Weights of a small mixture-of-experts language model, trained from scratch on English Wikipedia.
Experts: 160 experts in each of 8 layers, 32 SwiGLU neurons an expert, 6 picks a token, a softmax router.
Training: a variant of Adam for the experts, 829M tokens, 6325 steps.
Below are experts of layer 2 (counted from 0) of a mixture-of-experts language model. Rows are named router (the router's row for the expert) and show model dimensions 0-127. Each number is 50 + 10 x the weight over its row's rms, rounded and kept within 0 to 99.
Before each expert's rows: "comes after" lists some tokens at least twice as common just before its tokens as in all text. This comes from a sample of Wikipedia text that the model never trained on. Tokens count by the router's weight.

# expert 120
comes after: " |", " of", " in", " at", " to", " for"
router:42 48 43 53 30 54 61 43 65 53 57 38 43 67 58 68 51 44 32 62 69 41 54 40 63 42 56 44 41 36 68 68 38 53 58 37 34 41 44 50 61 63 57 57 29 63 69 53 49 42 42 60 51 35 56 46 42 49 58 34 46 39 47 44 41 56 67 58 48 41 32 51 39 51 46 32 39 63 32 44 45 54 43 51 48 54 64 53 48 37 50 39 44 60 41 52 62 48 35 46 64 45 50 57 53 34 43 52 47 52 63 65 53 43 51 54 58 41 62 42 36 58 40 61 66 48 47 64

# expert 14
comes after: " C", " ", " c", "C", " Ca", " co"
router:42 56 57 18 44 37 63 32 59 39 49 38 55 54 37 52 57 56 47 47 53 52 52 46 55 53 50 61 53 55 52 63 35 38 54 57 45 43 39 42 26 64 51 45 41 46 36 45 32 55 43 38 42 37 38 62 37 27 40 62 41 45 56 58 42 54 61 54 42 48 49 71 49 36 57 54 50 49 45 53 53 63 45 57 52 45 60 33 54 56 65 36 37 62 44 48 39 57 57 60 58 56 58 71 72 35 47 47 52 49 41 50 67 63 45 50 45 65 36 53 30 58 45 54 42 45 54 56

# expert 154
comes after: " A", " F", "A", " a", " An", " an"
router:48 52 45 44 71 49 55 60 47 61 48 50 51 50 33 41 43 55 44 50 66 50 37 41 43 49 59 41 37 54 67 52 54 42 58 73 50 48 61 57 40 59 39 44 56 59 31 47 60 47 42 37 42 53 22 26 36 49 54 58 48 46 38 42 40 56 53 53 29 37 41 45 49 48 62 33 47 38 39 35 46 49 37 41 50 52 73 31 39 49 48 34 55 59 34 57 55 30 53 31 44 50 53 63 47 61 64 45 50 58 52 49 44 45 54 31 55 46 39 56 58 53 58 50 51 32 60 44

# expert 79
comes after: "s", "\"", "ed", "es", "ation", " However"
router:59 38 53 62 72 58 50 52 34 60 41 43 48 51 48 33 48 59 75 46 59 63 37 40 45 54 41 42 45 41 53 54 73 33 41 66 52 57 59 46 43 34 56 41 54 59 51 45 49 35 51 51 43 65 56 54 45 46 55 57 53 62 28 48 53 39 54 51 57 67 41 50 41 49 53 64 48 49 56 41 35 43 37 63 53 30 47 44 44 42 60 73 47 37 41 55 51 52 52 69 48 42 33 43 61 43 40 31 55 48 63 36 57 49 53 44 61 43 32 56 57 61 51 30 43 47 54 35

# expert 118
comes after: " re", " di", " Di", "c", "p", "g"
router:39 52 44 61 43 65 64 62 51 52 42 51 37 41 70 54 41 35 38 63 40 40 43 40 48 45 34 71 39 52 62 50 47 46 45 32 39 40 71 47 42 37 44 64 63 49 41 56 60 63 26 51 50 51 43 49 56 38 44 47 39 37 65 39 48 52 58 64 42 55 36 49 46 42 38 33 38 58 43 54 61 66 54 38 36 53 62 47 50 60 35 51 43 46 46 54 59 32 52 42 57 31 59 50 58 38 51 63 60 48 56 49 64 57 58 71 53 49 39 40 52 44 49 50 56 64 50 33

# expert 73
comes after: " c", " b", "s", " tr", "ro", " bo"
router:43 67 49 52 40 40 58 27 55 65 37 48 47 47 64 57 49 42 42 37 37 60 48 42 51 45 35 51 49 45 51 63 48 49 42 51 43 32 52 58 47 72 64 54 39 43 45 39 51 30 50 54 38 37 61 64 46 39 50 73 49 67 55 36 66 49 58 44 75 45 37 50 62 39 53 52 54 57 43 57 35 44 45 42 61 63 31 42 50 52 52 69 47 53 46 56 49 51 55 45 48 51 57 70 51 46 42 42 59 49 54 42 67 39 47 46 58 31 51 47 40 65 54 74 58 60 58 46

# expert 97
comes after: " P", " p", "P", "p", " T", "op"
router:35 47 44 47 41 44 52 37 50 56 57 42 43 50 31 45 60 38 50 34 71 56 39 60 59 58 27 50 59 50 55 66 33 54 45 40 40 40 53 58 45 62 55 64 37 62 55 60 46 27 39 55 52 39 57 55 28 35 52 36 39 48 41 51 44 45 56 55 43 50 37 60 53 39 44 22 35 65 52 58 38 57 64 58 44 62 37 59 59 47 56 36 51 43 48 46 52 54 53 51 42 63 40 64 43 37 57 39 48 64 47 47 71 37 41 46 45 50 37 44 50 69 57 59 52 37 48 49

# expert 7
comes after: " to", " the", " is", " and", " was", " as"
router:56 46 57 50 44 40 60 42 32 52 57 39 41 57 42 52 51 53 53 65 54 42 35 64 51 52 49 51 50 46 49 59 54 43 42 39 66 55 35 68 29 53 61 47 44 26 38 44 39 63 41 22 37 71 36 62 63 41 59 51 54 46 68 43 48 55 53 25 43 40 49 45 40 44 50 62 46 67 64 40 50 64 53 55 56 60 41 54 48 55 54 40 42 46 56 56 32 39 56 49 38 50 54 59 51 32 52 61 52 35 31 59 37 46 61 51 44 40 59 44 48 50 55 40 64 48 41 37

# expert 132
comes after: " |", " of", "'", "ing", " for", " with"
router:43 51 41 59 35 53 63 45 65 53 57 36 38 65 55 67 54 46 32 59 67 41 52 43 62 43 55 48 36 39 68 65 36 53 59 40 28 43 43 50 61 63 59 58 28 63 68 49 45 41 40 61 51 34 56 49 42 50 53 38 45 38 50 48 44 53 65 56 52 40 30 49 44 50 42 34 38 60 32 41 42 52 44 51 50 55 65 51 51 38 47 38 47 61 37 52 62 49 33 44 65 44 47 59 51 37 46 53 50 53 64 66 59 43 54 52 59 41 62 41 38 56 40 60 67 49 48 62

# expert 108
comes after: "\n", " |", ".", " of", ")", " 19"
router:41 46 44 52 36 44 62 49 66 40 55 38 50 58 59 68 51 42 34 52 65 41 53 40 61 34 54 52 41 44 65 69 34 58 67 49 35 44 47 48 59 59 60 56 30 66 65 54 38 43 39 59 42 41 54 42 41 48 51 36 41 37 49 45 39 57 62 60 57 47 33 46 42 47 41 37 38 59 35 49 40 50 45 52 47 51 65 50 35 48 53 32 41 60 48 56 67 49 33 45 61 41 43 62 44 37 56 58 53 54 64 65 53 37 58 56 58 43 64 52 30 60 35 62 62 60 54 57

# expert 143
comes after: "s", "ed", "ing", "ation", "ity", "ated"
router:50 53 61 42 63 51 40 65 41 53 63 39 49 54 51 60 62 61 59 31 40 42 37 49 57 39 63 55 38 57 47 59 55 34 38 67 59 57 42 42 31 38 37 55 44 27 53 53 56 41 44 56 64 62 44 37 45 32 52 73 49 56 65 37 56 62 52 55 44 52 46 49 39 39 65 67 59 50 56 59 66 55 43 53 31 42 55 37 51 51 48 63 57 60 58 49 61 45 61 45 49 46 70 54 44 38 61 40 61 49 53 23 49 43 51 53 49 49 28 47 69 51 46 44 43 40 51 44

# expert 38
comes after: "ed", "s", "ing", " University", "ted", "ated"
router:49 46 46 40 34 52 50 40 68 40 48 33 38 62 51 68 46 63 37 47 56 32 47 52 64 56 70 47 27 43 56 64 46 68 54 40 38 53 39 59 50 41 50 54 38 62 51 55 59 38 54 54 49 42 58 33 51 54 71 32 66 35 57 42 42 35 54 66 56 37 33 49 54 47 47 41 54 54 31 54 63 58 45 55 53 42 43 40 52 37 65 51 55 63 32 54 74 58 44 39 55 45 59 46 45 36 45 61 46 41 57 56 47 42 51 46 58 31 54 41 37 46 45 51 57 58 41 47

# expert 136
comes after: " ", " 0", " p", " pre", " sp", "ri"
router:53 64 63 59 48 55 41 56 59 55 47 51 57 47 39 35 57 54 37 62 60 51 44 47 68 51 58 42 39 36 52 54 37 47 40 40 31 41 43 30 43 63 59 46 37 55 62 61 60 66 62 33 62 37 52 48 35 55 67 44 36 62 61 56 50 67 63 54 34 68 48 57 42 56 48 62 37 50 65 54 46 53 52 68 55 63 54 55 50 50 59 60 49 61 56 72 54 37 40 44 56 41 45 55 39 47 33 62 34 54 59 49 53 57 59 55 34 46 65 48 49 70 46 62 49 38 54 60

# expert 20
comes after: " 19", "20", " (19", ",", "–", " in"
router:46 56 77 50 71 59 50 58 56 66 31 65 49 43 33 56 41 45 56 39 56 49 56 45 54 62 60 62 60 47 32 58 55 45 60 50 48 39 64 43 53 49 56 45 68 40 37 36 44 50 69 31 46 45 57 55 40 59 38 49 45 50 36 57 59 37 45 37 62 45 62 55 70 37 59 50 47 41 46 59 35 47 30 51 53 38 51 57 53 47 47 62 31 40 53 59 64 42 44 47 52 63 62 41 56 46 46 34 65 49 41 53 43 41 41 55 61 41 43 53 61 59 39 26 59 50 37 45

# expert 145
comes after: ",", ".", " where", "See", " that", "\""
router:44 71 51 35 46 42 50 63 66 64 61 45 49 50 46 56 61 38 47 48 57 60 67 66 49 51 63 34 48 43 41 45 41 51 66 42 58 59 35 41 35 46 61 60 41 55 43 37 43 58 39 40 45 50 51 63 41 44 52 44 64 43 42 48 56 41 54 29 54 59 62 30 38 56 30 49 42 47 62 37 51 61 56 45 47 43 41 43 35 39 59 45 60 43 42 37 56 68 47 37 34 31 58 34 49 45 57 70 50 49 68 57 61 49 42 49 61 48 40 64 54 52 62 54 42 50 30 60

# expert 95
comes after: " the", ",", ".", "|", " United", " New"
router:42 37 63 59 57 40 55 57 55 59 51 54 43 47 29 68 54 56 42 44 57 48 52 54 40 30 62 49 41 55 62 56 36 56 38 30 53 37 29 32 52 39 54 48 51 36 53 30 52 50 49 60 68 50 57 50 42 74 54 35 49 53 31 31 44 67 55 60 39 54 52 43 54 53 42 57 33 32 56 44 41 39 56 47 47 43 53 32 48 43 56 57 58 54 34 36 54 56 42 35 47 56 40 44 63 41 66 52 43 58 41 65 49 40 42 51 55 44 61 49 34 68 56 62 59 53 54 57

# expert 3
comes after: " 19", " 18", " (19", ",", "20", "–20"
router:54 59 42 59 48 58 58 39 41 60 36 60 62 62 56 56 51 35 44 51 56 52 67 62 49 35 56 38 58 56 56 55 46 63 68 49 44 48 51 45 53 39 49 53 46 54 40 55 54 50 57 45 37 51 68 65 47 56 53 35 49 43 32 66 59 38 37 54 62 41 59 54 49 26 32 62 40 40 62 70 82 61 49 43 50 40 62 46 34 52 48 39 40 45 47 50 49 31 41 51 45 55 58 48 40 48 59 63 37 71 55 50 42 36 63 44 53 54 45 44 53 55 42 33 49 60 34 63

# expert 159
comes after: " ", " (", " in", " \"", " de", "ten"
router:62 48 49 39 54 62 34 74 56 60 52 35 50 63 49 68 51 53 37 50 45 39 70 45 59 61 56 54 62 48 62 53 37 49 57 44 53 40 32 64 45 56 50 38 47 56 51 61 52 52 59 50 30 45 40 43 47 52 44 58 38 62 63 46 41 45 44 68 28 76 60 57 50 39 43 59 60 42 56 43 34 60 57 57 43 45 37 52 72 41 62 41 46 54 55 38 44 45 64 54 70 50 44 57 46 49 49 55 41 64 55 44 62 49 57 55 34 58 39 33 67 59 36 54 41 45 42 53

# expert 127
comes after: ".", "'", " |", "°", " result", " time"
router:42 50 40 54 37 50 57 46 66 47 53 36 42 67 54 68 57 49 33 59 71 38 56 42 60 45 55 53 39 37 66 69 38 55 55 39 25 40 45 51 66 56 58 57 30 65 70 52 49 42 39 64 48 38 61 49 45 47 52 37 44 33 52 47 47 56 64 57 52 36 35 48 40 51 43 33 38 61 32 44 45 56 44 54 51 54 63 52 48 37 49 36 43 66 39 51 61 47 35 46 63 40 45 61 54 38 49 55 48 54 63 65 53 43 47 56 60 42 59 43 36 56 42 63 66 50 49 55

# expert 147
comes after: " |", " the", " a", "|", " and", " was"
router:48 47 61 51 49 30 49 68 67 42 54 61 43 58 50 47 59 67 45 45 58 45 54 47 40 52 39 55 45 34 58 64 54 51 51 42 80 52 59 57 62 30 61 42 58 61 63 66 49 55 50 60 40 59 48 55 64 47 54 49 44 56 32 57 44 58 60 53 57 47 56 35 42 45 53 39 57 66 44 45 67 60 63 52 62 59 34 53 63 47 48 54 51 60 37 61 63 68 44 64 61 64 49 42 52 52 48 40 31 35 37 48 54 40 54 55 65 57 60 66 48 54 66 44 24 49 40 51

# expert 117
comes after: " f", " ex", ".", " co", " dis", " F"
router:72 47 68 54 45 68 64 40 42 65 56 36 48 57 49 59 54 70 46 30 35 55 47 44 37 54 40 57 54 40 57 56 56 40 56 47 45 42 37 44 48 41 49 51 59 56 64 50 41 62 44 53 67 50 46 40 51 40 53 43 44 49 63 52 37 48 38 60 46 58 43 42 41 53 46 67 40 53 45 54 68 52 66 64 31 48 63 35 50 42 68 52 67 63 48 49 58 37 53 64 50 39 61 54 57 45 60 24 56 45 54 63 42 42 49 45 63 57 43 59 31 63 48 47 57 63 74 46

# expert 94
comes after: "'", " ", " con", " I", " Con", " Mi"
router:56 43 44 50 50 56 47 51 44 55 47 38 64 54 34 53 58 61 62 43 58 48 50 50 58 53 30 60 60 62 58 41 44 59 54 43 41 48 47 64 30 56 18 44 55 43 43 64 61 38 68 58 51 48 47 52 60 37 33 65 77 64 33 47 59 53 46 32 68 54 43 55 62 45 51 38 60 45 43 49 67 48 62 57 52 51 30 63 58 51 62 41 54 35 65 38 45 64 48 51 55 46 47 47 44 47 57 65 56 44 37 56 52 63 54 52 43 70 41 57 37 54 35 46 57 62 52 55

# expert 85
comes after: " con", " in", " ", " Con", " In", "|"
router:72 58 58 47 63 45 50 47 55 42 49 36 37 61 45 67 76 65 39 56 74 31 55 36 38 49 62 52 43 53 62 53 46 35 59 46 30 36 44 41 52 35 57 57 42 55 80 44 50 64 36 48 47 52 54 37 64 49 37 32 46 45 51 60 47 47 58 58 43 61 44 55 51 39 51 48 42 51 44 44 45 41 55 39 52 71 44 59 56 28 63 38 43 55 49 40 57 53 41 55 51 43 56 61 52 31 49 63 59 52 47 62 54 48 52 52 50 51 47 37 49 57 29 58 60 40 43 48

# expert 156
comes after: " |", " the", "|", " a", " and", ":"
router:51 55 63 44 62 46 49 61 61 45 34 59 41 50 51 36 53 61 39 43 48 60 47 47 45 57 39 51 50 55 46 53 77 48 41 64 60 54 74 40 50 28 57 49 70 46 42 70 44 43 53 55 42 56 38 63 60 41 36 53 41 71 39 59 65 37 48 47 56 42 74 41 49 39 53 45 56 64 45 61 59 52 65 61 46 59 49 45 57 61 43 51 48 49 48 69 62 59 48 69 48 64 68 47 32 60 55 47 43 57 39 44 38 57 35 58 57 58 48 66 46 59 64 39 39 50 55 47

# expert 144
comes after: " ", " M", " pro", " m", " E", " Ma"
router:53 51 44 57 43 72 56 50 53 47 44 42 68 62 49 49 24 67 47 45 46 42 52 51 59 52 52 45 57 45 62 64 42 43 60 33 42 51 50 61 41 28 52 60 47 55 70 57 41 53 56 51 45 63 41 45 58 32 36 60 58 42 54 43 55 42 52 54 49 72 52 44 51 46 51 40 48 43 50 38 39 70 57 64 28 59 57 61 63 48 59 39 67 45 66 49 49 50 46 45 67 40 53 41 48 47 35 66 51 36 55 34 53 34 37 41 37 50 60 39 40 55 36 52 45 33 38 66

# expert 125
comes after: " |", " 19", ".", ",", "|", "–"
router:41 53 65 67 74 55 45 57 45 62 40 53 36 44 49 31 30 47 43 42 57 51 52 37 48 62 61 48 61 48 29 62 52 54 53 47 58 40 63 59 60 49 48 41 61 43 37 51 57 50 48 49 46 37 57 49 40 66 41 57 49 56 52 65 68 40 48 38 57 54 70 62 59 37 38 60 61 53 52 74 45 42 37 51 34 52 53 57 60 67 46 74 41 30 46 61 66 45 52 55 54 50 61 60 56 48 49 49 58 56 30 54 34 42 48 60 45 45 42 66 50 50 37 38 59 50 57 45

# expert 129
comes after: " ", "-", " re", ":", " Re", " Pri"
router:27 57 69 46 59 45 41 42 46 49 54 36 64 46 42 53 64 71 51 44 54 43 46 38 63 48 39 52 51 52 56 50 32 48 40 61 80 50 59 60 44 65 37 68 44 46 59 34 47 44 54 38 54 44 48 60 70 43 54 48 55 51 59 57 50 50 43 34 36 56 52 42 48 67 46 57 36 61 41 58 43 59 50 62 54 68 44 33 37 46 50 33 51 48 42 60 33 54 50 48 53 68 50 68 46 41 47 56 70 33 54 39 43 55 66 33 40 58 54 54 54 49 44 49 47 62 47 51

# expert 102
comes after: "\n", " the", "\"", "ical", " with", " by"
router:43 45 47 55 34 42 58 41 67 50 55 37 31 63 59 65 54 51 33 56 66 42 54 44 63 47 57 48 39 45 71 67 43 56 58 35 31 38 43 52 60 65 62 51 32 62 63 63 46 45 40 60 53 35 61 49 37 56 50 36 42 30 52 42 44 48 68 58 51 36 38 51 38 56 43 36 38 60 33 37 41 53 49 60 53 54 64 52 49 40 54 39 44 68 39 56 60 49 39 48 60 52 48 62 51 34 48 56 54 50 62 61 60 42 47 52 64 39 61 49 38 51 41 59 58 52 42 61

# expert 114
comes after: " |", "|", "-", ",", ":", ";"
router:37 50 47 42 54 47 65 68 51 51 47 54 45 69 51 54 55 51 34 47 70 42 68 60 60 48 58 58 45 32 47 55 33 51 56 40 67 41 43 50 62 61 49 57 52 53 40 43 50 51 40 59 50 36 53 55 41 39 59 43 62 38 56 43 47 34 47 37 44 54 42 49 47 48 57 34 45 49 49 30 55 61 67 39 53 66 48 45 55 34 40 32 45 40 40 41 70 77 39 62 48 60 55 26 35 49 43 62 50 45 48 38 58 47 40 50 58 64 59 42 62 61 46 63 62 61 36 43

# expert 157
comes after: ",", ".", " of", "See", ")", " where"
router:51 51 68 46 39 39 49 56 42 61 71 46 49 41 54 56 58 42 45 61 61 52 70 58 44 66 46 38 45 61 47 37 53 69 57 39 60 71 47 54 52 49 65 35 41 50 48 50 33 51 49 36 47 68 59 69 47 57 36 53 45 55 56 43 40 30 38 47 56 56 54 52 47 58 35 54 35 39 74 59 55 63 40 37 65 52 31 44 48 50 53 34 45 41 42 41 46 68 61 58 36 38 52 27 61 41 64 55 53 43 62 53 59 44 58 44 57 40 37 48 51 55 57 58 45 50 52 63

# expert 152
comes after: " |", " 0", " the", " a", " —", "cc"
router:45 55 44 56 47 62 44 46 61 46 48 39 45 63 51 62 55 47 30 39 51 52 43 46 64 35 52 38 44 36 63 57 36 44 60 47 36 41 47 53 55 38 52 49 39 54 61 48 38 48 43 56 49 42 71 50 51 62 53 39 35 28 45 38 41 44 58 47 48 39 28 44 46 47 42 43 45 69 42 40 44 53 45 40 47 59 58 63 39 51 48 35 53 58 42 51 60 48 35 36 59 33 45 65 50 33 53 40 58 50 66 67 65 45 52 51 56 61 65 54 52 50 28 72 75 68 56 57

# expert 142
comes after: " st", " p", " w", " sp", " St", "ri"
router:47 70 43 70 51 61 52 37 48 61 54 72 42 43 49 40 49 44 66 36 58 58 27 42 57 38 42 41 47 60 57 55 45 42 50 42 53 55 52 57 65 69 64 63 44 45 45 51 51 43 45 66 66 36 64 61 53 55 44 41 39 48 50 44 40 37 60 61 37 64 42 46 48 39 53 42 60 53 45 61 63 59 65 68 42 51 50 60 41 46 59 51 53 48 66 60 26 63 35 37 46 47 52 43 65 54 51 32 52 58 54 39 61 40 51 58 64 48 60 45 50 65 54 55 35 32 53 45

# expert 121
comes after: " the", " a", " and", "ed", " is", " to"
router:33 52 41 53 47 65 53 43 50 71 63 34 35 50 37 63 46 57 56 41 56 34 42 50 60 50 51 44 28 56 62 65 52 55 32 44 51 54 49 56 71 65 51 32 42 33 64 49 42 34 52 64 30 63 61 43 68 51 58 56 42 41 44 46 38 40 43 50 45 50 57 52 38 52 57 55 50 60 57 60 53 39 49 35 54 49 49 39 52 44 44 47 51 39 50 33 38 50 43 41 71 66 27 42 64 43 62 49 60 59 40 51 55 39 54 43 54 56 48 60 39 46 31 47 62 58 62 45

# expert 123
comes after: " |", " 19", ".", " (", " ", "–"
router:37 52 71 60 61 47 43 64 53 52 39 61 35 45 49 37 30 61 49 27 55 47 47 34 61 60 57 52 51 39 28 55 57 61 52 55 67 44 61 53 59 46 46 55 57 46 48 49 53 48 74 55 45 45 42 44 44 64 43 48 48 48 58 60 71 43 51 41 63 44 58 45 75 44 43 62 54 43 48 49 33 51 35 49 43 49 54 52 62 63 48 68 37 27 49 62 58 42 53 56 43 45 63 57 63 56 52 45 50 51 29 58 32 45 52 67 52 43 44 71 47 54 45 39 59 40 55 46

# expert 87
comes after: "\n", " |", "|", " in", "born", " /"
router:47 63 59 58 66 56 57 38 52 44 34 58 58 62 56 33 40 66 37 39 54 38 51 46 58 33 61 70 52 40 33 52 39 32 53 41 51 40 70 51 65 38 57 42 42 36 37 35 54 52 63 50 42 37 51 36 45 51 48 54 41 58 59 47 41 36 44 26 48 78 58 47 57 57 48 56 51 45 40 41 42 59 61 51 35 50 46 53 60 53 39 40 50 32 51 43 62 67 37 57 53 69 40 42 47 43 46 61 46 42 30 50 55 54 43 54 63 47 54 46 42 63 43 54 49 60 56 56

# expert 128
comes after: "'", " |", "-", "|", " (", ")"
router:44 52 44 52 35 47 60 39 67 58 58 37 39 64 57 67 54 47 31 55 69 42 56 41 63 42 58 49 39 36 67 65 38 54 56 37 29 40 44 55 59 59 57 56 31 65 65 54 44 39 43 62 49 39 64 50 46 45 54 36 41 39 54 47 46 52 65 54 49 41 30 51 39 53 40 36 38 60 31 48 48 52 45 45 51 61 61 54 50 38 45 36 43 64 36 52 65 48 37 45 65 42 45 59 54 38 45 53 50 56 63 69 55 44 51 52 60 41 58 45 34 59 43 63 67 47 54 59

# expert 72
comes after: "\n", "-", " G", " 19", ")", ":"
router:38 45 56 59 55 43 54 50 51 58 52 50 42 61 44 60 37 43 55 52 46 33 47 55 39 41 33 60 57 66 53 39 47 39 53 63 47 64 65 42 51 63 56 47 54 39 34 52 60 71 54 45 38 44 62 36 65 77 46 58 51 49 42 48 45 46 32 57 55 37 49 54 45 50 45 42 43 43 43 75 65 37 45 21 54 51 60 55 38 53 25 39 55 60 43 46 44 43 43 49 33 60 76 53 45 51 41 48 46 55 47 61 48 34 51 49 50 43 60 60 50 37 57 46 65 50 45 65

# expert 138
comes after: " F", " f", "F", " N", " G", "o"
router:65 30 48 58 55 58 42 59 63 47 63 36 49 47 39 63 48 61 48 54 34 50 53 23 48 34 51 68 54 51 54 49 47 52 40 56 53 38 44 46 34 49 59 44 58 51 58 41 51 50 58 49 65 41 40 39 42 53 37 50 69 69 53 48 50 45 50 37 29 68 38 50 41 45 42 31 46 43 29 49 38 56 52 47 44 37 59 37 58 47 47 32 79 55 41 59 48 37 50 44 47 56 61 72 55 56 61 49 42 47 42 53 45 37 69 44 69 49 46 45 49 52 52 49 55 45 68 50

# expert 49
comes after: "\n", "-", " G", ":", " =", ")"
router:56 51 69 56 51 51 32 47 54 44 31 41 43 54 52 65 60 46 51 46 52 36 63 35 41 48 43 65 56 64 60 37 39 65 40 61 57 47 53 53 52 43 52 52 43 55 43 61 47 69 38 64 56 40 64 50 53 68 51 34 45 58 62 59 37 69 44 38 36 68 37 57 51 62 55 64 39 57 55 67 56 46 31 32 41 58 62 53 47 49 44 47 62 58 54 48 38 46 36 48 62 62 68 55 59 40 40 57 52 41 69 55 63 63 34 42 54 52 67 51 50 37 53 59 53 41 55 42

# expert 149
comes after: " |", "-", " the", ",", ":", "|"
router:38 50 68 43 51 45 46 40 59 42 52 48 53 54 50 54 53 74 44 43 64 48 39 50 60 39 48 34 57 57 34 43 46 49 43 53 61 61 61 41 60 48 30 63 52 36 53 32 54 52 46 39 64 57 52 56 56 50 63 51 61 41 57 72 39 36 51 48 37 47 51 39 38 46 37 67 54 58 53 62 40 52 58 39 43 59 56 44 41 46 55 64 61 48 50 55 32 40 48 55 58 63 45 54 39 58 46 67 63 41 38 47 48 67 46 27 51 81 67 39 51 46 55 56 36 49 33 62

# expert 103
comes after: ",", "s", ")", "es", "ing", "\""
router:47 62 53 43 25 48 55 53 52 58 65 38 55 49 67 57 63 58 44 51 66 49 55 37 50 50 58 45 43 40 49 60 45 51 50 38 26 48 46 51 61 41 66 41 31 58 56 54 40 46 37 50 41 52 44 54 36 65 53 41 38 38 40 35 48 50 61 43 60 53 40 53 40 44 37 26 36 63 27 56 32 58 49 39 65 60 55 46 38 41 49 37 53 59 54 38 60 53 53 48 57 25 67 47 37 36 42 58 58 48 59 48 49 43 55 50 64 42 58 42 33 64 37 53 58 49 48 63

# expert 106
comes after: " ", " re", " a", "c", " d", " ("
router:59 59 34 61 52 56 64 53 58 49 46 26 48 55 27 59 68 63 43 55 48 52 41 41 54 42 53 42 44 51 67 62 60 54 36 45 41 53 62 37 37 61 58 45 53 41 70 38 52 41 39 54 44 36 48 33 46 50 42 48 34 46 55 65 49 59 61 60 40 42 40 39 43 38 54 52 46 62 58 41 44 46 54 58 47 35 62 37 58 49 44 29 59 47 44 64 52 57 52 48 47 42 49 57 72 54 54 43 52 50 61 47 70 36 61 73 47 52 53 61 30 66 48 28 57 55 50 48

# expert 11
comes after: " the", "th", " The", " a", " Th", "at"
router:51 44 29 78 45 31 52 51 67 60 55 50 38 54 57 54 54 41 39 63 60 41 41 61 39 59 58 38 43 48 56 48 58 40 64 69 51 42 49 57 56 51 41 59 41 60 59 58 50 47 42 49 35 51 40 39 43 64 46 53 50 52 49 47 47 51 57 52 62 39 41 53 60 57 38 61 55 54 53 42 33 54 43 61 41 35 34 50 43 49 47 44 31 54 39 50 39 71 57 46 42 69 34 51 37 49 47 46 57 46 70 43 49 66 41 63 53 35 37 32 40 41 39 23 57 63 41 58

# expert 42
comes after: "\n", " |", ".", ")", "==", "==="
router:38 46 35 46 45 58 44 66 56 36 38 45 51 53 58 36 34 46 56 46 38 50 60 45 48 39 55 57 45 62 44 49 62 67 42 61 61 53 46 49 53 39 62 43 46 61 49 33 53 71 43 25 45 37 60 40 57 42 33 44 45 42 39 64 39 54 51 39 48 50 44 28 40 59 59 48 63 63 50 46 49 52 46 47 60 55 58 67 39 41 46 48 55 36 49 37 51 57 63 66 44 58 37 40 40 77 48 45 55 56 51 60 60 60 68 66 60 65 60 64 38 63 44 62 60 60 47 40

# expert 75
comes after: " in", " fa", ".", " the", " to", " \""
router:57 42 32 56 60 59 61 50 55 44 52 35 66 47 52 51 56 68 53 52 56 62 33 32 63 45 44 46 48 66 67 70 63 52 42 45 58 56 45 55 66 50 61 60 56 54 69 62 53 54 40 41 67 55 29 53 51 47 67 54 46 54 50 51 34 38 51 52 43 37 45 49 40 60 47 39 51 51 47 52 49 43 71 41 62 48 51 34 31 33 49 48 25 34 35 47 47 53 52 36 50 46 43 38 60 47 65 58 65 58 60 66 31 57 62 52 59 42 55 41 43 54 48 58 55 44 44 57

# expert 99
comes after: "\n", "==", " =", "===", ")", " ("
router:57 41 52 33 64 47 61 51 53 37 44 49 61 59 47 51 39 51 41 38 45 62 57 54 57 47 57 32 61 69 28 33 56 55 43 50 59 48 53 61 63 44 52 56 49 31 45 58 46 55 44 28 46 55 59 42 40 34 46 49 33 48 41 52 40 53 48 49 42 54 47 64 50 72 43 75 40 33 68 48 58 42 41 47 61 32 42 62 44 42 42 36 51 33 63 52 68 44 60 46 39 81 46 48 52 52 49 51 45 44 33 46 48 52 49 59 51 54 61 45 39 52 62 54 33 61 49 56

# expert 33
comes after: "ed", " of", " in", ",", "ing", " to"
router:61 38 63 59 53 67 59 59 39 42 64 58 42 47 53 46 48 52 54 54 46 49 38 60 44 48 62 42 40 54 52 63 69 57 40 66 39 53 54 34 35 41 53 45 42 34 37 50 64 35 46 37 42 50 54 56 48 35 40 45 67 76 50 48 50 50 45 54 41 59 46 54 56 40 42 49 53 55 58 59 70 44 53 44 42 29 50 37 50 52 55 55 51 36 47 68 56 37 71 45 46 39 37 41 42 43 56 54 53 70 49 44 56 45 55 44 57 47 36 39 69 40 58 58 23 37 67 45